From a checkpoint of a small mixture-of-experts model trained on Wikipedia.
Size: width 256, vocabulary 26121, 35.5M parameters.
Below are experts of layer 9 (counted from 0) of a mixture-of-experts language model. Rows are named router (the router's row for the expert), up (a neuron's input weights, with its number), down (a neuron's output weights, with its number) and show model dimensions 0-255. Each number is 500 + 25 x the weight over its row's rms, rounded and kept within 0 to 999. Numbers have three digits each.
After each expert's rows: "raises" lists some tokens whose logits its average output raises strongly, later layers aside. This comes from a sample of Wikipedia text that the model never trained on.

# expert 0
router:473545489500513472520488510553515510529507465521523471535518504474505481499494490498492473474491494516492499512508522507497517500495478510470521522467484492509482476531527521439519459470461508482453463520527500514473447535510506501480508526554477491534486522528506500514482520480481482506502463474443531561489518504492490478508468495488495531477522502486487483505541486492556549471514496474533500509515481523519512465472503491490517525505554487526495490455484520520534511505512549462502518541469479528459479528490493473543493500520520505511448485495514460533475542459493469480545500482477511478499502522482529522502475477479482497544535536478503484510525495492523533466443494522498457521520484500485479552529531532473497486440481534456507511471507500482552467478488522
up2:492543470509543491507500503519473514496520553550487485486486528512444505485508476480480501521467478522456506498534479477494496528468506535483497503466482525502446511494441533469488522481501517469461486475517491492491478513510519518534502485518495488533514496472451479525492473502544499486474475489491474473526510532521520536491474543514453489473552503472506511472467496573518485529513471474475505488531510518507502515534521468485511566568460495510521502500516490505538468464488507507465506498511490452510475532545504511524471482464466499517439485525465511482483509491485475489520488496495492505506559506499458489516511514531484495520461515522500513486481520504526532496478490436537456520511513524527485471517498549508480465528548517507515490537481488497465489481518498
down2:486527506472546475480476490501511510517514529429484508510521485506536496554530505538535448494500524516470477526467523537513510498523539505470522526500487508544504488556524510503498472466494512474522516478501485475475518486504495444487531481492499526550525485472488498491500468473499490506469475466517487458501475461510467473515519505494514485499512552492535516518522535493493500497475517520530476469489483413491467495515478502456538482537506504477485516498509494506510507488539529506504529498484518542497499459495454515455499544489470476506495530485491474486512483534472529478481528508482517518537531516462497522496553485517525538453472536520510473493522492542513507482539522533471524503505474519518522505525482497538512453473543505525487574485524500471496491470506530
up3:550489517489494518456479527493538504517511488481450452482530497519486524467522513501498559465469490534463517507506522515466524536557550551499513481519497502506459499499435479500500501491467513472554516463473527507480505480505539469490504496530522502540527461473524480478491481447486494502515497508467513472478504522502518466504535492490531493488471460485478472527489524501520500530513517513465442501511502458511489470522514475511465472482482545456503522519471513480499508517504500512504506473491449501520483459507520444447457527515499507528549497476488505487513467477499528490480502506495538479535504517530468482497509510545472538514526483500515524493508466465450487509475500525524484535492504504478520517502489530470505512478496459527516531546509508499453485530456502
down3:503534484510516476520479503522461491508501500534493524538495489467491508479495489465485482495486472467515474467469526513513484508495463455528470552501456469486503518466531477532480523484496455533479485520518496497490497507503518492522441545525484536480507497526517529547504463519492488526497485516490507496489553532466521510495505499498461486504507503488514502547463486499529535512516525486510538476508561511507522516558517487500490547448517489520514482478513503529463447504492473465514533477476565547521506505467523502504475512492444506524511509527482528572441528501540489491502480522472509481458491525512461519526490442544477524493527508502514515485512517486495478535495469471497489517517466522492441528557524482480498532514529522506483491499511527508523504484499482
up4:478523451531511508509517498516468461514536522517491490475514484497495506536534523499494482479528485449453549513497505511492539535506529505537469484509480533510498476519527485488519560490518524507488491510511494510510533500487522477513479499464478477502510523457502480484528526500442548472486520536507475494547553519512526496514507525506467531502432523511494491523504506503485438470547466479459522502485459507510488494483503499488523470524507511492498514484494504521518483493487491497513488566466466512472452503525481535510488489546504504530514499479525485506519504510480444506517481498528471504484477480517519521526490469542482489519524530477454484536505497507488561475481479493516514499486546468543507442534506538519503448495519451539476466519432497511473483498494505
down4:481469494518527460493522549510520504503496549505474517525496497480520487485497510525506476439483503490483526508470486473523549506521535506535554456511498508470479505502489526467504533480490527440483476459486530477529527521499526551494531507472511494504460459504513487491510463521530483457519469495529504498517536518490522461501498509516537516530448476537463518482489510516485503484492457504516542483447513470435535539501519507480481459516514532457541496518495514479503471523508520514542444485511463503485477556533498480467513507494529525482513533520533538482487484504489554484536502502494485466513503490502501488485454518527489539516531518519503556523514478486440487532482533529502496521475512522538503477537520469525499495528512489485506533510509513508505488514519521
up5:475478497517464471533574459550454436488516482495531506479517508481485539517480502493508533483501496528497502501502478491495521460484511520468529549475477481483529480485492524468535505496528499518479480487543504549467438489467488509470499484525487525532541531500508477490522532489467491499473488466472488489521457517487507490496544487495451521470514484537481447479472500454480508480490482517443506506510502522529535513502492479476511500529513527499497480454470505469538453487510496467485477490510483541483461496484488494526503506467482543521512466547513523497513479556520499468461534495503454501474518493476480512527522574492479510549472524512486517508497519478471522464534491503525504509486509519511516487493546510496516483514514499540475476558498515489515492513532504
down5:528493511520479478527528472506498480497503498521531524476506537475478491457465518480492508514493520541548486530466494519491528501516526476524487500456484471442495520565524454487477489484506471519514477442474462527476447507527512488496462492506502533557525502505494487487495497548493535493454467481515504534477496488512547490488531530501466515489504456522483500483485520464530505539476500494532526480528477509523498525483501517517505478477497500532504523467493545510499502440495498478449518482553508476508488520505490492491499478486538524468503511502518500514522458543491510511508512475511433516530448545472492508514506468520497456498486529508469509503473460474520486528529518460518518547537463456467452499490465514532490472473526503488505471493477538524499508487537500
raises: "\n", ",", "-", ".", " in", "\n\n"

# expert 3
router:453507533512486526485505465545507499506507552508464525493463503491488483491430494506516512548508485471504524494492488494470506473540495526522517455517521501506538473500470501519459539459554539494492530473500488490482471538470499521477504494507459491502484513529488524556508518474540487509471485509489532508469499517500487476467514483470516488491496552498483492521503498493474465528493540527493547510478520504531478485528533496500519481503490465484530514516484445459512502450489455519475527500472488447508449534460465495535526481491458462510480502447501537534491548488497525487507485485474506537489454491528493487502453524501498531519499513486502479474474515487494448506519514535530556476471511504498526499500506502471496483483528543473537514464485531521521541528499523
up2:513505549501507508459482518524525522501475486472480498467525493523474490488512488521506465455452443506494496537455482492502516452492497488489551495450541494548538498483519510510526496522505508512507467475530475497478472487480499521461496548508516485512511519504502513438531491485447517446519506507496538540503533548500482490472545473487515480498529473483496450492499457485470475501523488535461527495485492511523497510475499523490504501508474495512529541527495502493450507493523501507479509485489501506513471457520476509490525492473501528471502522464469456535519520534481535476491429507492445481500526511471509476511528488535469493510533488510464499460515498505481488539509489519474495525484489543480499514494483502516458488500555499552482459502481464460482535461558484
down2:527532526547460486439515478467502510477499514529532510475481456512510471553507489504487510514496502524490496527507523498526482509510507529483512529520509485504493532488497521534554531482511481490521517528445522469505486499518528499503503491514530499508472534481500483487508510503499526545528513493474485497474484456579498535481513518497520515463541505497457485473516472529476529498510467444446537524494516491531471477519486508490493482466491533499488435543515467492477511524512495548524486500493487514488532480531503533503492496542477497483447518507536535465501471461525516510478505495509479555489499487471506522500522546511499475515489474471509524469479542543522507524514466510460473525476562507488506510453489453509485502550476481463524531500479518522466471481524507
up3:515474462516506506481473533517528456552500505518453521540521525446529495551513516520538491504486515472525530453469507469496487499521508482457511494525519539521465482537480521524478539519470561459472536492511519466503509532481510533551526474517483482534471487468488440474491506531487498473477468518456493525496497511490492506483432507447503505500500487502521504538502482466499497464509551505488526490486470516504506533501517489475501488480540483545494478515525485492504469510481502519477523464483485495500505491468488517501514493508505510494480477500508500457494476543499514471514473503505504494483482524518445486464522461561479478487465513513477519549537497496515460462479515503497510520470495490452501463530461520490507491447498491490538521546480511485557517471507495
down3:501529516539492507511503490480532495470502539517503485510469524528523487525509485509515498467466520504483506502492479484520516480534538495480542468456501458470461527481494496473484501519497480502489493508534490517515504491525561493544505495515519523518520515475529456504425544509471483487473528452472490566512519535496524487488460493505496502493461510510515528507506456492502495479519533490504480543519482510509510471475459459474458466550496503506516487513488492508511491489503524463517456481510491498520476539513521410494495535464509529532478508523504516499485495539468505477450492495509501495495506545467473500448535521498482554463458488486487541481483542499487530492459532482499471487480503490465467519510474493503509531484476525555506474506467486514544535483550487
up4:465484515545484496528514557515488519467470517473528540480496519502477526466486465490537510524524494512515457449473522478520507521488498502481502497494478512535483503494469490511494491497480473497550483498503489538519500536464512464546512503514493469499515504493511512524525508519454520503506496511501491457527514458467537498549504511535547516573489476501497545472504537495519481458477473528437507467485503473497489505492455459520517490496510541508496525459560476495562482482480499498462487503534491455495448480501522500426482466481481496502514484505510488482482507518470524481501504502538515474528512486530518522526455498488485537512496534480508507514467511501509473443513485484520487502489496516494492507491578478497507509519527493509505512520474468567549510515477520
down4:515471494470457500496529518496473499523500478510532477488504486520476481511447546523512491535500508517536553514491534489485468545475494486458522535490476471520521480481492477470496501495525485527493507495445525493489536488484513496533455505496495538479516470503487476487467512509495467467458538513488523531474520519513439490488480496522479466490483493513513463545511467530488495491498468515493509514508465468497513503500503486459442497541508517488477474500497477486497499504487480522509493485484507481444457487474490502539503547493520531509454517531507546488520554488493488447461526469517513501520491523462484493529525447533536490493490521518500413473520510504490503485452562520476481441469538506479487503496509502477513530512469524524499484476521468504481445483532489
up5:473505529494530523520536486550470513498516519541508470496539510488470519507485505449470514515500519464504480521538483494526536521511497452532471461450517503538469479492509497552502487476503454515505520501524510474518506486499562514494498486516468470532498498520506532515538507518513458517513544498491501454502457521520511513488481520517505496517518491482493497488468478497526467522508475545491510453542511491550485474522465491487525497526487499509499522496492476515479523487506517437455535480513515525494446557525499493493510486473487545520505493498457449477475492532489465480488494482447526493528472495511454481515451498542467535515527493468477515490489498516475501483508509501504543463502463527507451504522474521469534523492499515510568482549495486516534542492512476
down5:535477475499512510456502499507470556508485511466482508495526512475455495437468443520496507490521468496501532466512508496512481477491545524492481480519478469516521478488487518513509455501501491489514477481469498519493514517436495510491539503467496510494532518525529465511506503491521499493487465551509479477504496567471474464518489506465493531511528492521535518559489509527494472471565459473508488473522489489465485479477487483531519517508483513466479483529505498478482485525484510525549497537492549513496486481524502561496556466487502510453534462491471512442513514546472492479481484483492511499524514542526477495489551509475488517517522506472494489492548512513523513497456499489513541492507464454543510532494472476518484497536481477467492469525501529499531486472539480
raises: ".", "/", ",", " in", "\n\n"

# expert 7
router:524523498507486466499568485484482530510505527475489509503463496502516500484517502543463489525495567473561493493445489467478523530471457472513495483495542504492507481473521517488501466519499482495509497493445477485540490521472489450528535472498518529503442478504549488519502562499532525531505484508533495483529500489531498496491517501494481473463516496494465460513503488504521489531478469473505524506513484465528459500487494516503557513533498462562509472513502505464507543434495476531519483505481502460499510538469494555510529491482483449539522489495467499467476473522475464491455470538496514481497520480501467552480483520509507500503542475542506476477534526528515494502501474539496490490497492537519514501533522491508529498514507479531470458502474490523503517504486504
up2:547449497461531561472506485467506452496499514512460493474510532506489537481536488491487481516501476500504471471535504500495515480504529512526540513498519520502467475526522508490550479501490497553504499497475515496515513488551506469495487527473498529482481487476442531518507532502492482487506494488518514494524520513494513503517489493510483481459458483524516513524459517497489496518511496471531516536445498500468441486535499469517506521529436494538492519527478480498526538491548465470489506467490508475515532484522494486520531530466437478516460532481509493480497521531503487457469545524483455528506519495437464442509490489516499502524530499552491470445465495462463522524523476495525480514528467486518512494491469499526488511489485460515513511450494494503519524523501468
down2:470470490483500528565488501478508487484564501521507521509464513477459504520484495477515510506505515534530481521519502482498498473524488489489493491465523483449514497473520513462525487422467508544471523513495543536449509503526481479486493500572516515502510491507505507502484480481510493531487492517481478485483499495492508484501499550560556475500510493478532431509472478468472486461481494507458498487498469503477513451509526455517476496484478493538477518468494435482496488511504479497498495544514524465486508475473515465515487538487504472508474531513543458534539492458466483525455491535508518517508505509538508502538536513493531536496507523482520547536496510457532495500488493520511472517546516486537520476515493501495563509511499475494545517460496496527501489514480490
up3:482493496445541542469531518481494497481493490494492504515486551492495440487494519564496510484488498466502523507506562488496530486540512508504496513535522496522507501478492504504434481528528523514514511514498519519497494413498465480535490515529521518480468483489493507517508546509538530482492533528477486471486526512491490540475554515552467493482488490478519476522493520529462530485489432472483519549489482515530493555478486523480512547514496483540481486514474534535485502498519502478498513515501465520507524492470510527464511468454465496512517509475492480493518496516580531499499511480513489490493511479473491516517485509494477509476502511516460509476546532488463490472514473472531468493501550477524479500461469459481503476481483504489534462475490493531520483496444495
down3:487487571510525518458526478445559531537491485519443488468502492495496479514481487468473513517533493448488527482532517519487505508473461525483543520469504459485476499507530496492542497484506486506492509523482530511434502496507511518476508527559542518529501497511500496507518510525533479482511512514470501463491534498525472580503479510484483478488506466480479487534501469516501537503560524499467480471463487500519528528463507490495518481469553484484460540458475500512483510546466515511488535535472475501515514530513532489513460505498497506493489493528482548503520457535503454466518496509537521490481497539507504505496499517513505506454487514528480481525456508476492513480516489484504497489462524511494481529521481502494521480482518512488442468526480458438530494506492487
up4:488481499534549482518487523500497479461474471472522515516447492529526486480496499513489479449449523486518483506500456540483527489473505529494518477493523489513495495490461487483492455492483532451495498516545517530513497473511517502532485529502474532499509473517520530532501472470538495483496549490491494506457473488548570541511526521515489520509510480489504448491529489469526530527500480501482486504500467509513545516514498503493526463534502476536517470490485481497526499469507496512483506480528496515528494503494504511533433472482527498501473466532505524514495454494507486511502561503535516467476492503515489552466582520507464468489507453501509504490502507472543515493483487554475488491492497503452506508472555541516562508454481528519476528524506487510496533499481539
down4:484494492478511543527515478509488477487487453438472502522502510505480498497509467530492489453542541487508512509489514531540556480476495554488511466514463538540480454504509519455526489500485505497481500491482489476501505536448486480505524454427548468508527463502468485532491468481515543512494467489519509513484495464507522498494535542481486517527504535503524450493488482489504480487531535480526502493537535525489515514473489476492490528494488502521484480497512477489466534505499498503496530523521537545533499530480509498475510491519472471514459478512478485530474480497502545445547515522488509502474477510491499501522541469502479498502477485482477495534522478451476510489454492523483493508478524539471505455468469491485489471482533484487521518565523506482426470518483518
up5:528466512559471482523464540542456479524484472512483494478494484517513500464471496486488484476494555524485526441451510502540542474480496490477500460518502504457494493506471493525534476508521513503491494516505520524500480519514464467484538525481472478482553473486485507494514544517459501510502472458503491480536458469465493508474508497530494483528459528510492504545523511492490485482552509498510510496514508520462481538523502480538505561517471527520484517497517523489461484471522504500549531483487489522502473492489466498497463508518502491500524499511529513500504498484489497489509527495496476554496478515553501531521504534477520489473466504528520519534507499548521490507496520498495537501507542523503511437482492506534497492519514540488473490513460437537537437444469454
down5:520532488462482501506522479501546541535517514510495538510500483502483475516520497491521534496473502510487550548505520498530527501501469485495490525513548467482463489546477461471450481525497434545508484485536486482503511474503526524476484533500490506520500480502524492466450515519473521479481543496508425475505513485500536483484468475480526517463496511475506503500497498497494499493485478502514513535471488480446414513502487513502474528463473537503515446512458541489528513537485503537440450507469521469495477491525526486557501509495522458474511502481460481547501511481497483501476488480489486539483478498503481496457481479510493466465513471494560516472499458459514509470515506482491492529562498508480489537505501506483506535489488508504500506504501527497493545521486491
raises: "he", "g", "v"

# expert 6
router:530446479493508562548494516494467512508532499497512470519498481498498491495492468459507513475487533477535498505510466488531453509490493522522517512500486531513477479486465532541486489505537457475527503496468511475527490517556480462500519484505437512491485480478527505444520556507488503472478503491551533538458483502503493547467507519488486508516477513528486487528507542500480466568471488486506485535506450505531518519545497528488500516504497500485480469523485508544458493485558502448515448470500553527518512519510534505466505545487523486474512534494508504513540503503480489516487531489462532527498524464519525503537543467517465522517482480497495470524491461495497497482481536481486520494504500479469467473497532514472523530502534479496518452474511502489473528472494517
up2:463548467486522530474497500486486503520478517473493491529535507530494494494474518497479490527483503493466535543499533514501523503510477517487521504456476486519486488486553488474524501496562559511490492513510451513507525535550461475504497458479501493538527494486509509503527487486461486529503490506588517479511450472495561499478518459499467544483531529533490520483475530493504485470495509519520475506539531493480516510470533516504526475498505515496489526484532497536506465509510524493510481471518507504509507498448478488474505503445503492476465525484468484499481500527551483513495503462471515474501557485501516480537514463448499504509508550470479497500492470514439488529459521523531483471495525511510543480541495495508487489504449495460507514459507497520540464511458488
down2:556515537504488486491486516499464479505477506460504478515481495533471494532484521519538501491490507493506528502513493471452535509499483477488491471472505518509535494472488473522520537511540511495501512515490469503503522479504480504461500517524505517481513512501506465502413497453521526498535508510511510474492513485482495461544537494517510530459500517475519525438490483480501472487402462488531469484461474437501468505506516509500474506503539452481521495524474500496542496503515529492493501559437523510546519521523531517495493539520532498517494498493488502524509461523518493465462516529505502499550509533455449514490525483489520541471528449499453521488501494534514504473494533524469494476502506464506490527484501473480486482508549518496511468476466549485498529497494507
up3:450465501463483524467487559489506498498488542491479480497513531532478512544533541471489534526529548508501485542541512499491506504515491477511500509496489525501466531470487461534499538489531538478530523511488537453476533493554532508477455496543435493531511514504505492490537469482508450488473482510517503490515503484496512540501494532507480453489494509497485477488489504459477502481526487487482462486477479511485494513594502479493471522494463535478490512477468463501474473508509504502488516446498502494519489506495494496455487526450503479513508507528480494491520523537510493505499486520495491463518495500507479468508506480484465520477476554469442522504485495540536461498503503439457496510482556521528518473499504524489491494481504468495521547504537491519506453513466511
down3:530475473461472461482544535480524534510525505505482475478518503447463532512536523489484526529504523514521509498481483460543513478522503516483505493486541541515490485473515482469493493483476546498480499483523458520502487502504510500492493522516532529481430499489504493490470488476513475508520502520474502459538526492470514501550484503502469499520525490504521483509508560490508486504525546491476501519497483473515474535477511500484483498510467520482464505497481471459557535536487468570490544516490535505468576492497480534472532466511546460510506507445505506497499512460489522482494474472497517476525527518508495500514489461504511508535492546498460527521496469505491516502482526491476511492549486521497501447490516570523531513486509498442535505520473471499466483465491529
up4:499529502501494499526520514479446529564474475500464529503488469496508489488499470473517475490529499480464545531546479476444473494457497485491532512494498460479510479488513467508514456545502510532512483531521471511490504517523508514482486531532490483464517494484498499547495475443519504544493471473488524505510489526531532469482489527535456504506491563499524498483450514505502489513480518499462494507541502500542528462515483511462499492505464483481505447506476535543497517545500480496499451492489452467478500496501516524482514501532520498536527541521495502492499515552545500519455520524455529510472505479515514527529467476465500492560521509526485504465498496471533551499524506499464472517462479462507500478522555500555488482504491487491482510496494481499491467542493503
down4:505498491482499466497486554511498480556504518474495512512521456528514455478499494494487514497465523489481542517521518501460520508522520517523510507517529541526519502471501493542459473501507474473482492511481507519482508519503503512488533515520487471552471528470487512532496502467492478516489510534467482529487506502554508507480497522514513552433489524514514473518524477513512523486477518497442526517540526494491494482526487485510527520475535567526474485495491491492523481450567472514507525488494503467470470534536452544495510464499484498455527480519522461459520522513467512463511504534511519521501534519508488520490537503514481459486532491495509526476527460504456479528471526446447543567472489497488519480486484529544459511516527535514500511487508480513524480497501511
up5:505504480506498474495480497494517461485501528513519498480480512497488499502491490522531495504518515505467524486465473548462485499469474503554499493473452495491471523544499493481481485518483511525503460483537468470506464536543501486494517465549507496475526500538519538486453512477540503478497520459505489497524477491484487467506521528472504493533475470484470495528500509520517514532531509526497433506507522445543514485484524506474481486509516518499522495488520479497515494513525547528448480533518494507520464536495504515519468494517510485538512558505513492470514509536518522502504533523544463455516479461513545528460470462484493541496445496508501508504513498496527475449507558506509493521439553477476472513449541469480484481525488507517494516544482539496477525536549511
down5:441497471453502464537518472537500522476471495463494513508522489475501555462512500533495486519494509509487490514469482498501459479533473494523514543526490497499531498482449511509503468476503508537477498518460479515488544492468543488513518508511501500524465462497487500482487491503516489514490514483486512486511476509481480517512499483487493449473519469509520517513487499481480476499495547527486442513499515501482466504519507511516513462541525491460447472514531487520489552481447522514450501501538496485439504501531538487484494525452496510542525465514472491517535532476516538479508496531497514478512516489527470524541493519525519492475486449540499550460488460474525497440512544463497490536514486500479516496547489504538499552510503472497482512474506491493496500527470580
raises: "-", "1", "The", "In", "2", "\n\n"

# expert 2
router:552497479518474487493442588499473531494532525510520478486511514484513506551460503520519462535488496504486513490501481509491460459474549539510458481501552520536480522532507482502507527521523510467468520498489486504482497455456519507539525459495455501522502510486528491483490476555530514514519516482492514489546499543533466478474475504527549493521516523452503489472519518469496511474528478465494467550525511496472525507549498473520479471493467485469493476503518523490517514513489517547480514513459499503478467519509516513463476420462542481500524480519510494492516494536517463492533517481515518507549526487515478515488477523532487520485526519510528522474495482494463486526537498477478499509517524488508474477494506461529506493529474522530489526534501524497470492473494513
up2:466499510481480543434467521541481478491514506526483507482520478495505529491487496545449468495520524530507516463467457527503490555467479472554515535498494508509477508487537502535451473532532531467507504517518496476479518484494470547483514523505492495488517486534474542511530488472499512543541513514531497519502505477509486496496491504451502451537538511437486529496507511493499521487501446472553535550515474497497484512499480480452520494519506531483493474497505522510501516522506521481515452522492499473526509523499493516517475472535493525568468486522512543480452517512513449502489503514480498467490520526526480479518462482481493527540494511445487494491507495477495525517518519500491529495519464470531512468489514487509404501499529475481503504509471505468502501489502514
down2:481511499495524484495442476476497470522493463500477498446553540523509466543528526473502524522477514544484502494492497527477483488476496511522490502563531513508494487486501482492438493494466512446532495519535473519507503491522495486517502450481480552474547483469525504532515501483505523493478517493540449480524494522493516520521444484470514509512523487511509491527502500535517482528545553496503521506504521518521520519518487519507500483447511502500513475526503505490479451471480487508476502500511465476502461492477497486492460497501486505485458502450511479489492549515498487462457543492501441543471494436477474491507520470491455513467493536513509449478468468462538512478535474548488531518522507474494518466511483534496487490502465499515547532471484491523500475479471494
up3:546480504528460517506457548488478485564530501486493468472513489497477511486483462500500489515502466515488504494502487506506527483463499532485484482521490495521470459546501479470473487524508495507458520447513534480501547461483495488476502498497531497537523517530521456509535500508487474518504512487469477577475523512537499468505498525468501536503477465491487513536495495527463491516474525491543483521515560507497529512496478516564494516508520470476512504517482471479498520493522549479497523504532487509485464474524485503493474538491461491468496492481537494483463529477529519475499546488495513519495498484481499432510454482476532524464489495540501482513562462493457511486514539525468490517535553497496487493535489539483513529441506522500486465541489511513475493472473513
down3:481531487515526487474453551477502512494486495501512529507513467494493501481469482466496456479478454482458536529482488501510471529518487516526510497483513506518493510547505524483477515512513463514504507507583462516500477459496529526476459532508503438524477478508477550554517488494491481490546526464531511494493492477548503481504474516513486493487527503493503509515524505476479551533528495475517516541511509528527501512486490461544468477475498516482523506484484553530546543492531503534503477502453465474535469529474513475486484476505489483483491463490504501461444452533530491432522444449516467516494499495546524481505499517472484492481534493472502519458485480532489523464502483519506500500506474532483536516507471508479549505487478517476473511491472483503509500511495493
up4:459531502468484478519459498553531536480484511515460476481504517522515481473447463512531444481464528519532543494465514531513509518466522459517510513455471460507510482472547468485514490518500507535472538504498444494513508471496521476453520508496509471528529528505473490517482471487484506515486478509446506486479530510504484515453481502507499473474534461462506468524516539509512525502480490498515522525520472507517510460495490521541484507479529489506520510507485514516516523525487486459519497488485532510484481539470523509469521480515478519524508502521468489507502487489496530517546482471488512486482551480499472501544521479506460518516468541478519494506481497502486532485483511471518509525482480486531544560505483489505427555476514515486490418519507511487499470531487448
down4:528516517496476503476531539565489548502509502569462507540505485486468459495483523487525538504488467478482499467504537550496502480504487474487506528521487470473509480468499508514468482487512454505505523503496501508491490512454490559500477485509489519525560491482497504483530477500528494488488490538501479454537523469512518494510469490496467462577489501519455499475540524503486462489527499536490495511503494536523468484528493522497504545502489498529514509521516548466496502476491545452528488543466477468500511504486461523484510459499533496441516520504508480495477481518465521496488531499495528499491513484515508522524477479498484529504530494473510535500489502448524513477474480504547498553494441481542497525530495530505498529503502500528540476518510554515457545522531490
up5:506532487500488534487496548468500488521476556468456455485481534506501467529477518527538540492508505489534469504546504505501499525487536515475484524475516476472517510517508495503471530469495519513481508496529531475469490499501562476484474493513479532483498578504521481463495487526495522539485494528486470489543423493509515496487494520542499515539554469502512504482503480486475501475524540483475520524486544533528517509504489504455485473467518489555523549511518496490490478479505517524491526452505530459422490479511491519496511515512500488503511528539518462489491513503499515544536502487482502498501533501561493481485522544516468484541516531497511512464499528455505475461473507472503439523498518493506484509469478502538508504515518461491498503519538519484534510509516525
down5:488516519507490494504480494488507508529508527490464520567508491505488483473541492507500506517484510512516550530492504499485569522525462499510468531508517510523521496497504518495493536518499510498495471498505511509490535546512493501516478445479484471496537478513468537502489493480498480484526517484480499533496450437471530517532521478504501472439499474506511488491501513554510502481482527542513531569511526479489483528495545561493481485437506524512533514494482473523516557485503505496513521497515501492499510520483446538488500440474502480528533567473507525513497518518530483493519483468499495498523530529483491460433529513534519492502540473496505442513524506481511524541507535459480550476499486499486506486525476515494486512493518506523503501507515530422499505468514535
raises: "am", "ain", "ur", "ag", "iz", "ad"

# expert 5
router:490464477467524547513438514432508512482510483484515455472535503515451508465537484518508515499488487481529461502505516475476496486545546537507525524487501503476550454485506530517522532542451493522521560542535495479532520473496470508506520497517517551463508462513493534422491514520510507514526515468510471499501485485523464490509508476471495524459514509517512526475465479547496485495504495550500500515525467494526528524478475531497470481515515507509491514515504528471492525519480474486468464521535495541485477517506463507490523530540458553498494512504492477505510460498492465556464477508484531476534478496491510508463494460456464511482486506475505514483519503507535484482494480487495504502484481497464470484480504530524502535530530476475503467524538498505520513502504466
up2:497535480500464468486507503563511463525505428510507505495483452546507462532552514545506495514505496495548530518513483519454520474490476506476543519462488521538519466512511504508533499472478512475498544512458508527502531484483520530506481510454506480465511501541442490501492508504502520490527485507513559542523508504491464477467501491503463492518486482472528536484510494516539485514482498518469506510529501549529562545480486512506508487510481557471470497481516454480536530506507466458536485502531491556463472507486530498472523503526569496509496478490482522486485480477490512491489462470516483493515523502476502492505486474462514481457496467511506480481456491500468527505506489479547516467521523512497500518457478503516504524508497487494476505509491502539435521508504515
down2:481481540496537541488535503502533525506482502509518483510447463520517528509499541512555487504516480533495496473491493499485468511497469510491490495504503495506504525491502507484509516498569520521513508531492458522487507516515497503503529513473511467489509483506522533490548488489473517503479500515541484476511519494507494483444501520494497519509478517482527540514477510479589500473478510495465491516498434490564486544540494530499452526516469527495481503509465466508529432504492498514493461522475522496517506537559460485480513485472521476513514507505552450463472494465519486498513487464495521500485471502465460515531504435443486525473502488481515505452495457516519484507526502481498490509499519484496553507520523487525510559492465532485452523529524504496511459500526496
up3:517524529547533481498574494501529494468483509496510511503502461520509498508531508518553437482463533457517519518491456504484523492539498532478518528521536462538517484453515454509493485495496508478520492495489512534487501519489501503508508512515531480479503485508485497513524532542494507462473502492493477451464500492511469503515513486527452502448500479496468493490491484512494447514542492513555503479471512464525523536441459458504483490514492516513501479533471461501528533522539484502521501487495477508454511481492522529515512505519446490508506490490478491524497474490480523542482540448524471498495455451542495491494518492508465486520517547488504531497493537445482509500517517505480550499524468467466468457544522487549505477506481485496490502492530506480480468538517480
down3:484483482529491512483509503531521468494483452501523507478493484517516507474486533502485501482515490452503520484516462504514536515483491501539476565513529505511495483488512474516449541528493503482515492453491529539531508464466517441514494514517536478481473516508476492500484497583514515508497437482521504480502503514559450484534512494548498483473461531509508513504514487458550448517535453464557498512460504506512540535516485482500506461494542536510502493479522527487454487500510478491510530491505488488546509543492526550483474499494509510505475534519504458510456489497499510512524531523506519477524490502530453538467523512460517498520518522485514501529515484556491533503504471505493484495542509519515482481487460524530497492482492499542535477536480504477496528468476467
up4:496524523459484475472510518449501509477512564526520484491475488539537489500478499510520503522519501517470524537495462479509503502489497486474519448510489440500509532461527427489518532472489481481493466520546537471506500472513513506468492529497440496504551509520486472512524496489501486533513538486477455512525531514526490547516496459474487495504519519508491513457560506533505521511504533459501525506496474523506482455496553482507480490486470498484494491486510482468499496516529499496495510506555520568525531514521493510446509512509521463498477475527514523520472521477496521509475501481455487554503508498544519460478565519490523516458456501523466517477531456527492513529471513504545506532491539520522475494555494482500505491507483506479471502517509486486504493502515490
down4:507497498526471511539481499462536524517500594518461512532456460488541484540489518482478504497479486521501527533537505493512480532528471469477500512514560500541517533491484463513505541519507512502500482529492505532531483489473467541522517576513524489499511497493529529481503455541489515508510510506475465472524482523536475496487522506568509499517469494497470461491547477491480512512489470445481492534507484522492515473516482499488534474530460482489496493516507493553457511547537540527488467492514512544543484499523502481448510509476498504503465456525522510509479539516531501529485461505463527498527510501540531485468483539487461513512510526487499475500501482463515495502512492513551506506474479466517492483512494500496517531535479489489498485502502515444484512478477501
up5:503493507514529486506542532511497485482484488465527488494492532488480522501528512483511499459492444546488505502532479452505477495552507485527545491495527527504501448503521477536478496535539493497537492505522512512525553477525523534516446502515506532510517526485532570441489510462516503553464478475499553511487508487491459512482478522510508478514496466531509522477526510490540527517511489493468480477482463555500505470504493487476536500503499484511515471501514496465541456546493527476458516507549469471509495449500504493473471490462515489485489550475536535496512509567517524473504550524467537476520492509470488488475531471515493457495521500481487477497485466518503468495497525479533539475472490514455496503521471489483483516507507536516501508494510508487529521516533536
down5:464488547558481471514532479491520480529494500522499547489487527488470555511484460520526512510476492462451493550499484474488506474498476533478456481466523509493477502513505484569529441500491529538487507496525517484500506487516478515506484475532473489504493498481495523490436516501478505492491474522466568557510546451518522504519454474530486529513502512490490498494512489452475509505497507519498475494510515497505439492487504520509506507516477559509489512463523455471561455536513481519514522512497505488534516493458482538506506499474516504476494501465536500528465463492474526498509505491490531469467479533519510501536500517477514511446440484539491503503487489536494481518507526471462521477483492460494524519482518503489511513447505491459483495518507510541528496496519528
raises: "ing", "ed", "-", " in"